From a checkpoint of a small mixture-of-experts model trained on Wikipedia: 11 layers, a sigmoid router.
Below are experts of layer 5 (counted from 0) of a mixture-of-experts language model. Rows are named up (a neuron's input weights, with its number), down (a neuron's output weights, with its number) and show model dimensions 0-159. Each number is 128 + 32 x the weight over its row's rms, rounded and kept within 0 to 255. Numbers have three digits each.
Before each expert's rows: a language model's description of what the expert responds to. This comes from a sample of Wikipedia text that the model never trained on.

# expert 14
What it handles: Small single digits
up0:096160150126145136140148074136115237173158106143132166029119140154130132090087138186086055136125068155087105096106140122148140168122120109111075109098103143141096121081164110149176168068130106116123164159143124156117115135093103126109149182091179109136143077078157162125098073142097140189066115099088181148117119152124120098101092166083145123113105158139112111140157131060126090130128120115167157123190153155099139164163142135077137136130179090126127151076115136118186116139069127
down0:135147126111094129108110142121106130074115153081104095132157089112167117138156216105144162157110104155107174146136097104110155145130136115142114106133113088164130105139083105065100168187161099113155174107107062119171077079156132098141110198166127174145145107140124085112178176070169087133157159167146070129145180116141184165112184135183142107158099092148124140106095108132145198130113119084178109089087162118186109140121157138138173042147097119081084118127143101146099092097180103

# expert 34
What it handles: Verb suffixes, headings
up0:147188069120104086130177114149092142121109101118098114137209147173186111154085105130174193206118079175139136055098143140093145133094142190134137089093115131076107160131154131126132113151079090125126146115175125113091144103119135130111047113105087138146166155120140171156152148104104066156152121173112187116128079073114176174136137121145143150121097175174091136146202111117181089122129094160104100081160071093098129124164146156131111162150132120138134144102107144065161097151133096
down0:066102123148091105103110122105119147124112160123122105123177172139158107091192045068118162129123137131123096175134164131136059121102183088133112181127203140121145124142137131149142116083123106161109112108100124168199089140188123138102088121107126184118073134129106099125152052199150114154168151082125163129161110104204101138134141118116127157116060098106173127138085129159138143140106160073151098111135160088140104170130098119124225138120090159178216109131143143111103120147133150

# expert 40
What it handles: Closing parentheses, numbers
up0:104127038117123168139112161197131151079133113108099167140118196131106161151115152037142122203111144115135111132147188127182150191148135156146123118108109136158113133153115119119139126092142166154094116111159135136133168104114130117158056046162097195128189060139112113173112170157166183144169117152099115120083087105075070118146133105122133165078098074072102096127081166116128129126183122104166089179069168113125136117134103134121062104122128122154146161126131125111124146157114137
down0:171170152116069087160133160070126129169133190154062102154115161089119128159128099179097107102184126088143129096134145162093151097011136095121109140142085200139147152120143151132133142142129098138119098140165111131154123125187150153184193152119137100037153163104166153088148119068107141100138126151129137110109146119126133081130113115079144133129180128159136087089119139168120121112121140183112079104175066153154064136124126092085128168163083143181114115177114142155069134085131128

# expert 62
What it handles: F letter pieces
up0:101148112095100162149083162097157164147095180149124091110133153128121106141081107114134112122151073097097151113146103111139163143094118120115206176148212149179111118085128100108090139095151168117098108144123108135085115143188159094174102168092147127094108181137085103104097137102148136132158054152147154059136059074138113124131183131190136150131156067112169095167090104149083130146120171174128186136118126117169139072190106176168127123083182089194127162092131131122113164119122101
down0:125168161121128104142165126072120089183127132105127072124110150143114121170157125140121117105114140094167116198099118151078141127061153128130106163122145130100148117169131153142088149135124095094140129138062124099138095111081058170063150146128105140192099087144096165080106149113172092176143110131140108099143085129138087155156088147144138143201133115080174126078146094068141149095070148132051079137156150127127106135116171063091192080121142128125127073150037130136110085113177167

# expert 46
What it handles: Verb stem fragments
up0:131168148175119133162107156088176151109088105134114133086069119164112106143084138103148098144073077070077098150110140124149164109138186111103138136103140134070129140120090146182118122088119133079090105148057137160184132141214124071151112123154118063086109094143093151166057171108159134134119146129080091148168148073216106161109152157179127181140139163089125076108152153140047130158081119133089153095119136126186127178139123125161130168136143144122115129105110130141132180138119093
down0:126165146151122120143114189154122051109145090112091098116169175138137175167137128159110151099109146194149082108113093061109115208184094086045076129171154156120133149155156122149193107076138129111205142149174150109122077152159083137115118125110123129047129160133114121113135095113098158141149142211113122125138130168163100100152109067127131127175144134113157134092162165173104126087140161082114162141139127157112072130123130132111093125127075076128059093138060115141138144113147119

# expert 27
What it handles: Infinitive to, articles, modals
up0:174134152189148144148107100115101127152098110116166135126169118038127122175120127147125169161061176163025086137161091107096130134158086142184133163092126121180108117113097127166152146078109135102085171090151088161110147084159181111122128161162119130095146105128118151158111116109101147161059149137110102136112105064134153141089152190148100170153193131179106177051135105129162066185149117111143113095127088164147135173115113112136090151115109139160077065106147103114121132168141106
down0:183144195156140121097139136164127092128131104075126117160108123094107138145174135148135134082160168132185159095123111128100161127130080075138136164139091086140133144125197155141077159159118166070154205082102167161141113141123172170076114173114135137147205101144220115182141103066123129100121163166126154157133048136109131163124120124148116080110187160127134100076124157143100068127076071094104092060124098122114148125098098154137119124106142191101150142159148119082131107102102146

# expert 30
What it handles: Name pieces with r/l
up0:164119054152139115131095175157148147144128141152196137108126123165117112128121178181110088106178142214130159189157183184068117121116150148146096101167142160105094114131085126123088105110107105096114137145134162133165109135119115080141096111154120154126121114163076144126135110150200160168088161197119112076169175176072142135157150162103113157099176159127111136088163108139116130110080160135111109150186188145107085101107145062143090139074102114133155139068085060122134072133109090
down0:144118197109168103138091125093161157181158139172079124095146126102118147161127141120097132190106117167109105177140138103160095141171199154121132084106166040127101150198066109120120212116153120093165136153134130103103104187110167100081105132109096163180135094074198117172137106185105139114120116082139177140094136130102136110123149120131191155156127120102087127126180144110114165139102121149153174119084110159087105143132159130123104115165162113178170120162108180133149175131159047

# expert 23
What it handles: Word-initial consonant pieces
up0:168145113095133075077148103093154149099143133143113110116094162179111190152181198115183122130130084114189164053171152101155141147106126127159140129129150150142143103146139094111093126107143164101152155171114097083115092071105171140131129109145122140084110114142105127165025143092141142108127124173124074199096171109118065146129110109136133135106142093058149186132128139130132143116139117146123099149125152158129113189053077147161103145197122103205120137122136063160056138131142152
down0:164131173130139115150136171144153104162189121101088069125146053149140090118147145162113119090199081091107117131115115109101116139191152134094074166143124099167086139118147138115098153101121152106098099116067110055106100098113161099148140103188116111119112083139118123115108091183092128157123160110166120089219110090135172122139129127098097154082220092103151097103139110143096103125127121098152132073124154129127207128077094115172158102147196187107154098137098111096110186125156089

# expert 20
What it handles: Word-initial consonant pieces
up0:110105149112125168137101069144161065125172171131142144082152080140147173145153087177091064112147080121082110112094160129114111161118145151119126136134163093092056148209188137119126195114149146104118085091145144132139102121136129076140076182111134125121153158134152133090109068076113197157073132120122077106123134123142115177135122130141135123104160113119179111163148084094095108120155042108158112051131071175177089160160101108116075091118140154118115101136124161170092131182109147
down0:200108140156167142149143124120115115104104151083133152126125152129171159063098175142108071096156158148199136132157153123083104092132122107108197154148136156104134124096119093145166111087108094131156142088234132192133125093136126145144172149092178149191129103108132071130176125100140136115098119122148117108158132093122149122089133156194109146071100114168124161145092113128052134166130157138132140137105143093089092115195136167055126096129107120087154092186174119186073134194138147

# expert 37
What it handles: Location prepositions
up0:107104111118173113108159128121145174097190145152134133146132117129117101163123146074189148140047117090096181133079109142118145144087138142118137094095136023162103099147118096173117122139137147094163171137085116121104187155219169104168151165074172178184159169132125174147113103137110084122158118086135115118110142157147103160119150126082116090164152127111114147114139113121113083141120138093148125182102045162104122059154095086146090103127109091126119136138171099046136118172067148
down0:173083127156113125110100123105105184144080077143092152141146136135117096117091108108115146163151088130082205180117120136120126116132148120094127111091145102118135085147134124096147130171149095181164113148109137080102115086167094165148160169119110162154117132134150143116165125137110126064157102066142158088116104139130146057140207138095175172136171142008172100117095189138061174156150157104115090106145106112066107129127138130095146113123129103099148166193170151120069134182187103

# expert 15
What it handles: S/H/K word starts
up0:118110144116124130084101113144136159088162153141133111139140152093113049103164152169141139106141142170053201190127152128128072121147140109146132145155109118063082142167135196070152151170158082104104151137189093121049127127177142122090114104154132100112132082091160112133195156158140111162081151075156135120108075175143141129126168085130165099117090086166040155152117104084152120145165141087142162144113108127151082127039117068118153129135103078125115144127084140160143135123139096
down0:128132135152112068109138150132098071137096115120065076118151149072093140104082146139132115150139098129180123104077164131068156152136129107132200144127125179158085120115141134146114123104140117124146141102140191088176065106121058162087110138164097155127152127178141104123128138113145099113162134165156171127127221114124151172048122119128182049117176157138179163095138159167181147113156121209103105106127104138115145213166125164163112129143109154120100147112152164177083098162118099

# expert 7
What it handles: Mid-word Latinate fragments
up0:150207146165119107118163103107163095093162110104106073117117115141071135129169121148159120117110160107083141135088151122146090136153127147119183132124103136081085150101123111154172153135112109098139200145154095082159067144128125134109173120109091134086100125103091155171179116110082184154119174152152106118097170125084139163121165168139158112126169159149145114116199115132112092195148073082121104121093116065138169134132088174135184144128077089111176174144174154082120031078177137
down0:114074120136121089193125120085147118101130079152191107074150148098158086139130146069130102101108113124129136146138108126100088168176095106174086135150184113143066098099157173114140131161098136140131153137120134115084138127134116137125186070168142144191115126140143169076168157099113191102092106099061126066085091117163087103193146131109091136157103115140064121174086184095146100140118119197148102122058129079095097141133131150091110177130122099111111141147186160141132158208105117

# expert 4
What it handles: Linking prepositions
up0:135110109154162111189128165140114090143154138116206106104084088105070153125136123156119110058134119123099091067123086079212120148149123132080149113199127091127180145176121107132090126083167053095087131165081142184167155130141170111121125084111110164149113127223134173151142157114139192087165155150157116081163127119135132092168153071109136173147159130112181161159145090112125110161104136112137173127133099112126067139136091125110173168123136095157157165131137124153128090107073121
down0:125119152105130137193125187149178102090133074164154153123164145114156174135108167150143191103133121152121055106138103094124064099188161100099105112125158161086143128110188121168094119120153126095178154083111117160097118123095111102134126136111151106095138056103101105124167144185119111098116147106097155173173153167152102148181111137196142121153099174153075067144185152182097164137114115067122132114186092130049124110178119088157144126151147165132120151189132099123135166160168176